{"n_layer": 8, "d_model": 192, "n_experts": 80, "moe_layers": [0, 1, 2, 3, 4, 5, 6, 7], "router_score": "sigmoid", "normalize_top_k": true, "routed_scale": 1.0, "init_std_router": 0.0143}
Below are experts of layer 3 (counted from 0) of a mixture-of-experts language model. Rows are named down (a neuron's output weights, with its number) and show model dimensions 0-63. Each number is 128 + 32 x the weight over its row's rms, rounded and kept within 0 to 255. Numbers have three digits each.
Before each expert's rows: "comes before" lists some tokens at least twice as common just after its tokens as in all text. This comes from a sample of Wikipedia text that the model never trained on. Tokens count by the router's weight.

# expert 42
comes before: " of", " in", " and", " for", " to", " with"
down3:122095182118123134140178142155120108127168099154066106126165084108140169109130140159147115166160161149159193086115164131125174148190150059051155152138137115168097098137132170194109119110118159
down4:140152152143128118143071103050108163131172155147216138149162157090133130080098094111146138170150151106103118146091084208072125101104093094141120110078134105176153140094124115132112167111098132
down5:127067086167127189115124164107088105172145081123082163129106118113097147132125083133056158102118120112068072093128129130179086111155168153142052112098139152125124149156107095124174155138152104
down6:112113154107127140082084148094167157182092151161125170162152133163118134083165134085099105108099155158133118132089144208097146149147121137129064120131074098098135127121125176138149166110101078
down7:133110153150109148090132139160083075130141115155144179077126129122142169116135212145049165111153113102087072091125080035139152059106123133097072132117149118117166135146109148136094168117081119
down8:117082126144105152123113039176216127161200151105103145194139171138137139125063154101164107082146135116140107165167116107100062140150141149147101130093152121122057120125115182092133099110153141
down9:148085127121102113124154101124136152165095140165130169132134163163200112188101094152124106177144164121157164110138165138152189131136135158162069091123203161148102104155155123148137133083108168
down10:137120062130137061122091096099143123168145068133115123137143169135158149150115117193074116159146112063083105097138059255139071096203173056114149134128145169083141176154106144062135162140114163

# expert 59
comes before: "0", "9", "8", "5", "7", "6"
down3:149147162132127103175140128123079119128118132217105155087162148158122167060120126135135093188118179168159134090117107119103137142183115141120134187209076167163089104120121198113140068099112143
down4:072106124102130134103078067086094097108185142128168061188117129094140200123119111086126194158152149160162196112116098162150089085223163197147126116095131126144094147117123113115149120122072173
down5:169143153132079132107114088141178135180124109120137125115037133087123150154121127148102078130139122170074066076135101098159100122144148157104109148120125116099131135142141150123137162120188187
down6:091104137083157123069108175111116149096062170164155104122178138118081139107190101129100120111168093126142067127093125145068169149162140117121097168200132117124109101224164115142201088143180125
down7:082085088080040165084150132152154153140149109039128142102087138145086101177121162141109119140117091063093105178124186085123180159141139136118119114155070114121204182095180105106091129152078100
down8:175105139094160180125113084146068183130114101066110142090174089072217181181061090141106125129130107089164071104132105055115177155096103155089075113141162159169148160125136146155145137167149130
down9:105172087101193099142074119093131161146102161162179134146154130158158107144167112181109074161146133187112107162126112108151101083196081120152137165168108121144146129214152137188177117116061156
down10:141142071135212093137060115103128079110136126117144114101170100115145210113093043161133140078176094114087155107093099202183132175161098118104155144120126108091144133084107114170144091096121136

# expert 0
comes before: " |", "0", ".", "–", "5", "9"
down0:160126179116069085066150144101142113149127114122124124139136141174123156121178056160133143112175128185123129145164101112136147107117184154169134116184064107079149101173162122115176165084141134
down1:118125160165165123136123098165150156085149181119158097158082149099089129201142120171148073186087127137155118106086125100132145052166142140095087155112051118103114090139165125162139094139069133
down2:162199137093150109115149167110186160123169191162152108153073095109120163171186114147129202167136111170115143164122155163120130142145156101107128074174117145127145137118125135154082078176126167
down3:115101130171112183096104144152161132143149121172087128129161184135095137109117142154190091195138137108117160095102139142135114135132122091105132166113150143167078153151136164158170143097107138
down4:098076110091087116096098118129086106142110139098117164236144149104166136170076166142123117076132127201132106144075120188129172110087089137119108137100142128117156159108151174122087138118084155
down5:113119126164048139152132146145106094149102143105106132191082077123090159111125149110108133124122136137155096101105116057148095085102137155148136160098166154140164122157139194142197174106136134
down6:095134148166099112109109183128182140113107236146135123221153140147159176109121158104125117132121139126195052115133065143125136114110147085144172133179140158110175132150085168153150188086180118
down7:092073182109093152089179145096142069172153098107128207143100074091153086162091167167121109128172144075130096222131147142110174119079073175135074083086148075085152150092166178119115088157154132

# expert 8
comes before: " |", " ", "2", " MF", " \"", " FW"
down0:126167159148097123147133170103130080125111131149115150111070157143133170121185115181051083055170166147126127166060180169158126131104153150170136096172140155105150131163171133142073152154184132
down1:131119168136127143174123144114172168072115210122171062153140094150150127146158106136102160148096142108162141114122132123141157113214116099083086122161078077112100070129113131146123157116013095
down2:119200133130164128119094154157157138109173134102174134104095157115071104113125157110128149139124127146139094188082124199154165163123117132182143089156154158105201134082089107176074083149087177
down3:153072132113138138121133121143161140075126133170105154079223136148165131078195114143139122151187172162175099107113189115144161125129141091105146213157129140190131077185156149129149163162135132
down4:109139154088191080092120153133093131159155128097148122190143148147199150117081094138218087157107182055181149111093080209091119130159134119098139121103104096136131154119149078074151128183114080
down5:145124111135127118153103126184126177153149103088123170131082181113129152121139099158130098091177114210123105101106151143115096130080146051144075099087158044139176163171130163115155145085153168
down6:134130153106155110070033145152141168088079127169128193158180175153130157130144102071110102162151187177148121103094066110121082112090157085082182153158135142119170099160104097124144147155131079
down7:125118108100136100062136091082112067151143135094138137098077104158117104165124130135080102139130144041117145166098149238080162146129099172119143152119123086057165130107122217095126083137104109

# expert 62
comes before: " ", " first", ":", " United", " same", " Year"
down0:124127210139081152130168114111129084156152138158080075153095142096153093122185141180100131119116141081138119190105150159135087175127180180140142119176110150128074127148135132108130154105081091
down1:160106135096139082145148102107114106076094136067113153172077123133126034175115170149108101111096095099141020090129121117138147130196138103131085147187073195129126114114139108141113108155092145
down2:129192111120141138112084147123121102080123157107157086137113119146147147184187190175150169109180135142189096130123098097085119119142098083139187136171193159090168082190079110131106135126070121
down3:070091143106084148119141147095165158139124138192122061106180133130121093072195109163166137118137132109170157059136167106117164134123168087138160180162132134140111120104112139142175118127140149
down4:095120176166150130153083131103165159139091078128156118155127118117198114146173143077146180148151141099068161176136103127084160081130106165110132121070083131188155175123077103108192119149131091
down5:141147096123129155156092172178149153140120079171181156098068168091131155152089136131081167079116149142101094086172134073128104105094115046154108105096146143135141104174065150089152137110147090
down6:098137102125172127098075145130158195130124189222163127192185141193183102082139138090155090133164110144188171156135130080062159123130169092090116140111123110167134094144111132166190154147167141
down7:135118177095080157127111133130122106145122117150129145064064111154118118168112215162103099127131171100069114180186135132106166108108080134130089152116091112077177142118109221103139101091123125

# expert 67
comes before: "0", "7", "5", "8", "6", "9"
down0:170140150170088233136136139108107096166138159057077073118138125126145157175160147121145171085119122095112142126185159157136117153109142126204140123106119124112155160213139138100130136175139102
down1:154136148090071134158096115170130149114115133105166114160178154111185166177155174145091160179112152098113084079119107139112159120160118130098085124181056116129063079103085131094106119192085150
down2:130138130140092163137080113177160106133159132135135151131116096097093153092183154162134179092184166140099110146126195123162093172123152107161120125099195119115180159102151100136120129130065174
down3:184131117137137114039036153132118127071148139192139132132101174152134147117155164152201133144127147118177167154094125158144139136170099095123098157183141161205077120106089149128126078141139115
down4:120091139174110156068153098119152161091171121118095119156117107147112115174145174116133088193131125125168163106133069152079127038153095148135130108132104157169083138133135121117148123107103166
down5:129152103091198109141109173182158123178115082129139178167133090091141179109104111137157104122126180129088035174062134141132098137159116113119093153136158113119110111195115144112206174132142129
down6:130147138141084121074096128153098102116071152184164186122212135129161118108090112128155122125158064155173170107119132116105169094120128129151150148167139141144147109117112128124127191111111126
down7:173100119145142095053125087136159106164125089089107152064054072137119133184122121157113111151200127063062134153115168077149184174094106160081101128125067097115136063104141152082140139111085131

# expert 68
comes before: " |", ",", "–", ")", "\n", ")\n"
down0:147139167158119150097116088133128133177133107146087054171155159125144165172126104095092109121113153168105122095173129126127138127111119170141165073135116133098148152171127142113128121134084123
down1:127127148105137182128167068185170131117171199104123149139090066144145156143104145103166099150114150107147127107110109083132173136190128136122086129131119125109088113094089132116159195127086169
down2:144174106129144079128061187140176135102116159108145100168187086141060149110132159159113139095096158119131082150112164180143153151158144187104131146126130145085173112113144140148103098093108150
down3:117107157117155164089103137144143136159169135165069194087143108128160166140123148147107143131195168167142158097098149127079122188140089141106119180162087161166099129140148214139128097078102200
down4:085141101160156160186134104112118172127106123065105083186147172156135144146114121124134111171150118123155131134168048114111129000185162099117141169115127136145106137125108064119187090137117120
down5:134141095121113087171107144196134099165142074096141199179098148132155149127128146135092079088118148137103080141116143102125126041184124111123095129181181121163132119175153122135173146117151126
down6:127089105157141082108066144159143203169144115146157070073210108158146130108188139118109112093126129113160133124108133108090171063143113195126170154142146161159164106112154130142163106031110128
down7:124065129128092168090109132127090135133171153105116126050069100143103129130083179163117122131082137088086114135047177099155151107121118191163135213130106097100131169125149168103137109130118168

# expert 14
comes before: " the", " a", " his", " II", " %", " its"
down0:179133137182085185099127135120181034128123166154171103130119095156137146207166122190133202077169153156139116147166129172110165154085162176153158132175129138121166136173189147145157154167125132
down1:102158159111126180128113109131130159050109151132128096100139086082141167137092150133120071131123153171136113093170098124117212127159115092126116096148102037143134147091089117150091135136153144
down2:130160108103145132108138124141160110081059139093142152132112073163070148110163139099167117103164138127158112133131142121152183161159159096119107153124145121019174117097139102196075155141105106
down3:127081151129086149122131105144101139115156070151135174073136114191131136060138105077136107183172175126211148109101121104136133144151092129173106161165136121172135141131098186140097155159123099
down4:115102095105144163068098081133104156095097196121160139208146126115140140115115178098124070112137129186114189097192068158150067116120119119117133089097131120097183152074188080174157123118135116
down5:117133151104146132095083139143143153172146134117173163147143118067107150169133117119085109097153195134107046086104128088143065102189148164161122098118169130101140154136108135071115159146173143
down6:130148161197124170074123113149108154147091179193145108095200126119102120094089174153138091100143114148195193098083176145088145095088203103127128198149161144112077117092133117124185168129156176
down7:096078147126112109126178104097122111144110113114127141131085080109127092118157133192080101114139116067030097191088139180105135129132071088116111178097146150096165129056198162110130134164076133

# expert 55
comes before: ",", "–", " |", ")\n", ")", ".\n\n"
down0:133137179156120165106130127090083057158113137165088071122147057095159136098210091148119123079149145169107110158161149171123114222083123162125120072123121151153112178202153152088030176100132156
down1:127152149140108188226121163069108211089137115077139147135094171164107132175172114107138123118132127148147088101140143127170104098185137127124088131168101083146071115062153079140141109121069159
down2:162184144084143144137099196172203104080098141133214107115172108112124146126091187148145126119142160180162098150091163144167150139127147093150165114160157132131185144101144150171134115181091177
down3:134128176076097175119157110177072141077153132182121150069207162080139150085153132148152146113153130181175173123127146147209136157128191126151162125101107159171137121188095133139167183139151142
down4:093085101152134159120095101101084122181108141110123121148103157113089121131110181042031123151159101096127144130147095133121119058143115124134107080111143098159130171077100147112114127160100109
down5:131125111111155107154158119166134113168128058126182154153108165144143169149093136124088069176150139104102071122082130124123098046165164081120107180140209113147117089094168162123167146105134139
down6:117119112089159089141074140135109171092114164188139162115180209161158077118104141089143103114136150160192131141053136166124126143097156159086116150123105157148129064201094162113184140125132107
down7:163073127147110158084094103164080155162141117071161153131072100134141126208147102141134118104139120084067159136142148138121174153155118146113090189167134104044142161096153197096142065084096124

# expert 29
comes before: " the", "%", " a", " m", " his", " this"
down0:127095156182141151171144132159136121108098176187127093159119098132174165138145181197105119103125152133180139119148213116112107138096158088129114084155172201117071155171137123132161130147136151
down1:147134108137152069130129145175159163135120151132123133111084174188167092098198129156128107115144168167164075108117143090148163159184176060086097114101118090138175077125096051128081115139046148
down2:157153098101174111089154167145108094100133131104164127151179100139088158101151174123070125077117158143129125106078219174148139184146125133176150135129145110113123175092137101135122117162113145
down3:138126119093080127107116135159131093134187143143135117092150134129114174091139097174157088102112164155164143118163184108170154153141070103177120193113137120126131118104124182146147115103100100
down4:111137188171136147168061132102091134143129091111087102178211161138104090139113098094116149149162161118108141084114105125141136058204176090183110154093149123163075155092139090110118058153166089
down5:171159132075131075124095123119105108172120108081106155112107108104094163086088103094109145169148175096111063143097096096128092086160132103129085118131147130164174123149101162126114182092197088
down6:108157139203192102119061196107153146107061165144163139157168175133084192197162107110138113096147165158158106097131074142063111142121164066155081147131135159151143125128132098130176152103203126
down7:100051173125133134095189122101091114198125116107110137084124102127148137130098129154135133134119104067117121135110124102095110124064106173094122107082117134119180097137208113116157112122132078

# expert 33
comes before: "|", "-", "9", "7", "8", "6"
down3:115107164120105137123135080144160088148141088119144198132194069121099171119122146132162095179129142148173134127193195130178138146119072107087156163204104098140093085119129176147151118096146133
down4:080097101151134132101109108116121149133141153072140063195147108144110086165114096093125115136124151139127144089161058118117084090144137164095109084123111145125156189154139114125216102205089116
down5:151098145155145118099143161132110103166135122151169155175100122107103119129161067129113109178114131180037031129116126077152085098173090149135079124159150126158186161222107175115129187119163075
down6:116111108133166111170079178085156186130057163185174099129162135183167113115125148113121065051200127173156178119106099138119085101115176130108121131132142131106136120125106132138130196146131163
down7:154094110117143150072184144087117084166113169078083193123123089146099136155120136131098110089152112053098116157111130124141143089119060085136106174184153107107119081136164144110134089145102087
down8:133111110103150106137162146166167116183172145156143074164062056162107126067134141132131185139159161125112091096193176160148070095135113158087113118127103156125127112134115150115112084153108120
down9:110142139124147129093149129157150131119108124155144106062113174152110144081098104137141119102130159172130087140113127138147142045186119152106122117108128126169087125113156160134127101153112155
down10:141136102110061129146069088113162093126097131139112115114133134117150177138117086103063123129166110126126117112119066136103092122175090053102187181105160134120153126123029142149098121150074136

# expert 39
comes before: " ", "==", "===", "The", "-", "In"
down3:143103173108144180122106072132133127107156094189090111092167139145127149115156116123141150123179138132145134099110101130165156133151100063095158158160145169118087123132084139141192167129178115
down4:054111154144115117111142111153091151177118151104151136130202120110143104067119082126136118163134149186134146173099093206085108073128166106094094107067095205129131162151136095130176140153136142
down5:141123105157108192100112153185147070110110068131200183129101170102142135187103121100100159139197116174065066097112122104191102127150101151138104132107152106143122141086117168097112145137096102
down6:106141136123139146044104203116140124204042175185128117156147096181134104133160105134137142154140134171212141143117105114076164142109147111122158164148195128156113129133124128145180145130216143
down7:129098159152092135089159112116102111163144125081150166060108108124140093175108161138123109150106171045081116132129118237077138185129104156129112139098119035108173106109150219096115096109133131
down8:101134167109162182218161060106084098153131042143169156170141128133098159100138091111086154101138126137130112092088141108132147123165131120126128105114090154149132080083173143117051104074133153
down9:091152112099141114114155096098162077165085159125145125062123178149121062124127094156123169135126143128087083152179167090125146097148136204154138119160127132129101094090079098148156105117126123
down10:165124093128102127164092140075117132143096123087057104068089128161164146148128126138099159112125117092067151161167100255113134140073100083114171170128138129097104139144140170129103146119142141

# expert 7
comes before: "0", " |", "1", "9", ".", "2"
down0:151156137100123176124168101078128081165179137122109110146093155128151163159163074167080118104138109144127137146139098105141093106160194204132136126205135163110114152188135097087192117134106139
down1:138107122113097108163191153141121134073104156127180134176122173108168154168122169179063135145116140137138077111119097149109152059142151110183159135139169096057143110113119100177105132184103106
down2:136140119150171140150087124156128161058168146100175081155126130108116138129137207197091139100087104100127112173122101060123092095119194062183176184116159102067139132152124097119105111131086157
down3:122094144152100172164108089116195074135168132216113134117140107109135140109183136172167161117144210133143174106112162110158103107194120085096156200143122185187120130134088120126201104110153085
down4:094126112181123141099133135107099154161111133092132158153186157118120140104079178082127105130118118105113159126116048107067133132187123135144112142030163114185136184149162120097150116078139140
down5:100168093123157138175088102181172135113115100105183197133113124102103167120162149153120085073167159158097068105111072095121108139089139115176076130110160080123139184176122151141119158144127162
down6:127134134140160129108073177131131200180080170150155141114190166133154114095121175135110114135162098127180179106104082133132129130189191080142078148134129148140177090140159135113130146122108126
down7:164113138115086138083131115089098151116141088112079188057115107088122159189114136163119117120153107047101079133109119150100134140117105134084129099094088032124180172112128172107140096046136128

# expert 50
comes before: " the", " ", "=", "-", " a", "aged"
down3:156079138131077188130075108105170077123136164142102103083154101138120118077128094151188109132107141189151168141141150102119155185100061097085115141131142146142090137109111125118201140099155111
down4:091119154149135142121048141133087141097109134163169130119120114147159151084083163168136184131174103096132113110135088226108080114116119054140181144113128160149110128092116076112177137162180136
down5:124095113119115151115062068131107094102138149131165147106134137121134120114109137158139106119126120133105039083102117080172019138148122107077101101095090089115152194134087156128160179064126137
down6:105101088126192131087118146152151152170089077175164135160155153103110117129190144117088099119194118208163118101129134132049077102150164137123145138139144112118150081110128140136188122127174116
down7:095119099113096149100156147116120112148101133133115181119114054125117140149101154102137117112145131085131119150148193121113152120099111148079065132104073099104167100091202186126120176102121123
down8:069080099144092180171165123140152103125122113124135090150141099110118144170110098110115147106194151122099123113126145195077126109080105151141100173175147120136170079058174148113153069081116108
down9:185172098135155132152118126090125156138068165098118155129186143196073141099096098141099091120153067134160126126127119088158123056142112172198117083175144120167135165142069135152137106112112169
down10:188144174100172166085089099108161153165113113112119062039089115186140121114121107130111094106113170116109166131154148159119181200101149104065125097106122173115144110047118149104076107162102147

# expert 46
comes before: ",", " and", ".", ".\n\n", " to", " for"
down6:112163123065149085105034189093152144141101205194102147159174138167120126123189181083089110119130105163176120149130104156115123098126144091168157139119155128120154106104176126142153147099110086
down7:129090142132139144127159116123132069191126065143133214079136109087160138132089145160080161127152131084070098158139148178157151137102113076103089154104075105100123130067183181118142112128126074
down8:137098120107164097149106117128141113099114129113109120112124158147133113114104144091144148170159177086137066113116186097150099128114103165087053077088118096171084108136117135152104068146180169
down9:134177155123126088137134108064128169160053157117106115125182143118090133157156035077189161130114101160142145119109155118143117054180122065123150104082149132132114119127073093111138155188139143
down10:121099087128122093159081086154153060142143178135105085154104129079179128192123116124119129090110096117137092167094124125184176125138107059162096173149141175113097148144151143138128102165103128
down11:133100146070132136135184130074094141156139145188140139125153103141099108167130116093105178140075115051168123134131086137115098100132097118126147140111121119185132129150167150136108098080138092
down12:170105136128086167167147157151096075151089129157143120127044172109175182163127141131106167109120128115125137130106146225206186042118086116158130125149171149129108155125151095078090059182138133
down13:146156141101114238141136138182129175128126110157109110184143156146145139126113091082134152146143110107104128096087128175132141092116089106138109064074093159122109157143122116137157112099103098

# expert 58
comes before: ",", " and", ".", " (", " of", " in"
down3:140181155156101159124126176149102121168052124152115116106177159065104136081134109131132095125163164198167182088160139169147089104167155107091122136164133172162135135081079133142163160155141129
down4:085095161159161122101128101108109157122180155071108111165158101115086124097105143129115038103192185159084130159142066096107134112119177144133104134115179196142117120146136077134167155119107121
down5:114122125175123063111073119140071079143138106146144164138103135076109144084146121112097120113169110112043091104152123128136132109121156096126147170120149098158140147207139146104180137121185131
down6:144195111132153096100056175119168116148096142186154095189191138113130144108112181091130102107117091164194127163152080150058139159134149129134127119142159091159153110139174088145137155142097160
down7:088094147145055157066195136119115128155159131101073165078124113177111123119122078121114097174094120120106109162140180053127155145103106136111133122116110121118169125108189187129137137144106125
down8:099128098150173148155095103112096166097132136110092121174081128109064157135144092121149130172153161145073135091105129097166100075125082194121105141131127094092179138131086129104107063141141073
down9:167083139149108087164135194109182126126099173150128093093120156123153058117066095141145149119093084201125126119103099127119134083127133130106150097123115149114117161100129155097094129126120190
down10:148118071123155112153051088078141119150073136119087067091080124170149097137129124140093125118165094093140122132135113217134167102143135097102184150152061185075148102113118099170145119131086145

# expert 54
comes before: " The", "==", " He", " In", " It", "==="
down0:134144147179125173135121162077131088173167133175105080174148029139132122103237090111139186049113152140147147107185154112157119151153129142176140099122104153089121112123113175076060140118157141
down1:126132196085077115181109131138082110155076145117152152134100175114120097103117131133127158128168093157109092101118090105154186160163121143117067144171135158144125137110163158133131166160103144
down2:119171089144169120132115122152136164128101145121200054139141126113096140099183224182101169151155124146196087091128155076149125164135123175134160146148150131114174042102149138110123109172062153
down3:149108137147110170114165144142178110076164139167118179132104095078080197101142135149147091100160106156141153089122226217166162155181117133137131160159122158167100151163112179148104156095087154
down4:102079142169145134055072136131100169155134148058099076184117101157128120163109145074115150173125172116159137150204061118079133059128138149091144109091096134128145118135105106090187087141133127
down5:150206131127099124102098135150126144122142138107144167126129145132109140120146145196134147190167144150074101086150101115101157144086131160112033176142135102153110086142118156132122131139129146
down6:107117138146149125075058165106152174093148163234131126105220085130146153094117134098144087140165117153130127140123078160153124082104163107152140127173140162145131112167115118144131129108173131
down7:148080105085115080097112134119130093106103146106100176071108167130120102182141125118113114142162130084025126096124148165170129107094126154134086123067093047121154159137170139130140158099072118

# expert 75
comes before: " of", ",", " in", " and", " to", "."
down3:159156203118130163127150123143152108145147126221140098064165117155102122083189179140097142133185114195149143141091143052137146128135108091077148132108114144136109076056165163136165160121134115
down4:109122112133154114134149107100098151104077120097158086191185147130166145143115145122162112110137113129152118165162089243086081111175160106173066129090105130157102145085118124138136105135126113
down5:093150103144120134173122106159181103203148135123173152105090120102141112105151112140184110101117099176091097134097149100123076167161106058075058152105178172150041188165113155100123145152126119
down6:125105156117150116132138162157124121203133148195130098188227067118170165138134078084136115122143095169164119140118126092059097122135161125151126156125185102127127098166171091135179120157151085
down7:140058197131129151072156155093111134174129116117104208060129087104127098124119141136080126119144139079153073102108152103154113130095124167108076118099108088116191144075170161099147132145087064
down8:128085197162069145127111122124174126127099112105122123037138155132131083156090145129118141113130103064122105088123178118117137152061105125089082105099084130128174067099150169140065130145108142
down9:119149127124114107150221133127162106122124125141149136082093204166083115130148091137126103146105148153126140156179104104081102051174173157154116117126133129176131105132101167143144103188155188
down10:113066082140123093076076050075108088202114099128112131101124124164154151113129127151059145141151145077122107163141090174110125090146107081076130154119125127077150071118132101144200158177106181

# expert 44
comes before: " the", " a", " his", " be", " her", " an"
down0:118209172144089172144111121084157089154151145151125052148115151082107189104128128177108131094197121122144107160180121150132128184089130170150136094160132177110113120151138163113082169118149117
down1:116156124105099157157122119114175128063106213137167070140119193065158136177111189140142122114156152177122138101148090182121140169174183084154073144145095143126097155119157146115166125152083158
down2:130183116110131140111094170138072144121121154140165111214135118121094114082175176135159176094109143103188111139156133175120127178159172114153126123130174162088158120069168116167094101178051154
down3:120116140080112160079085093151118110154152085170103174082167129147133160089122069096126146154178144155116112077071166137085136175133138157127129155144103080194177110135105095135131138090120172
down4:137134132213116137089059096122081143101115104109152153189142081129154108132123214139178124159165070076155164181173085183088123071096135154102086114129080108155127194134128133110116110170145141
down5:116148143135127091113164128172131135115170089114144179185108128077061185126125145126117124109128125135155077093087130095050142105145120098132115185074098102093146124106154181116156133140137142
down6:141118146133162148068101189112171095119125161138159088198145124131073148144098136119139120089147161129160141133185100190047104094097075088132133168161154131161107096182127164120137115093163106
down7:145114111123107148138146143112073113170147089121118132084116151107122103128107126163157123141165108110082103156117113194143155124086144169081136165125062119078158197073140165075087123116094135

# expert 61
comes before: "1", "2", "3", " |\n", " |", "4"
down3:135109158112124110137142112133099119139173102192051128149147137095099110099159149136150156146132188104177134071100145069119160123132114091144115149121077154164158080124112180098178171131122111
down4:077126115163165090139149084086071157175158136117149121188110098212173114148148086087145144199135181174088111145166058138115106106144127163152101116124136090165145127137117117123172106140165154
down5:100155119104081120101111175104108104149163107120168146117109133130101169147152141099110150124162147140083091079096144138148142145126134111100092172110137153149168110124135171088134194045150114
down6:084135128157147155103074174090124197130096128158144136117182159150127111169143162037155069122119148153137118103079131153100096125154156120139136114085119065079115092114120155155144210091146120
down7:134065102161114090116121135143091112139134127098143137106102117098144127179158142141090147087171167084071136139161173085158178102053122136132122113067149028095169119081175197112082123084122126
down8:098170158109148113197113133128185140121136113156177169155085162102099151159102111077075159142136177094160104130104141102101116079070108104097091130112147122137164145085121091152049140060135109
down9:094113137099118139161202140128087169117077125116119089162116118217079104089123155137154139123112139133117140117149075132166123092152147139127140165104131139184088070138122191138123144079113182
down10:172110073125141048108094090067118101147124078088158137116107117190153124096072139116140146139133147071106125107110138214135161143141140099144140176091188171066154085114044161139117131108087140

# expert 57
comes before: " ", "1", "2", "|", "0", "3"
down0:123131116168126150137140146133138133135115174149097128077105128161151139135206067191105109079094122126111105128153159171115151174098201142207079141122118158076170082208130114109114143120125130
down1:089120127102099115186098124129181156142093108120138116148178140153175109147131112148107130171068164115134119102149125165135163162153136102108156152111107105112140151140122142137069144213065124
down2:101209109099133160153132140121161134129086094077132111166087164094133155128158158173145229091138092135167074109103172150156148099130100136155141145116202171066169068076155128131117093161075184
down3:133117188099141137128135132175149089111190087179097137147150131125154188092130124111145147091151180123160129126148108079151124157149082074089159159122107168178090138188147133123201193180115105
down4:091137152151139131121124105073095082108124189155091131153150110163199089150168132107106104147140159118171183185118151183100149115193100095109141121123134079176161196087079126141181162167119113
down5:164148122099100118091123171145087091186094080114149158108139148106151157114103134108061160128151151149128100120094099107094095155147132111109085169115191116100205097163170135123178101165160086
down6:155107153144131113107084130124127159162087180156172132138189113088157167129126174069127124165130145154215120120097115108097148133147184129101155092091152176134127069081148153149088198095142083
down7:177126138144068189061134094112075087110133120127155137126085049116117168179134109132095122125199117103092128148109170106149171155134165134117074143130116044110164151070160170117120111140100125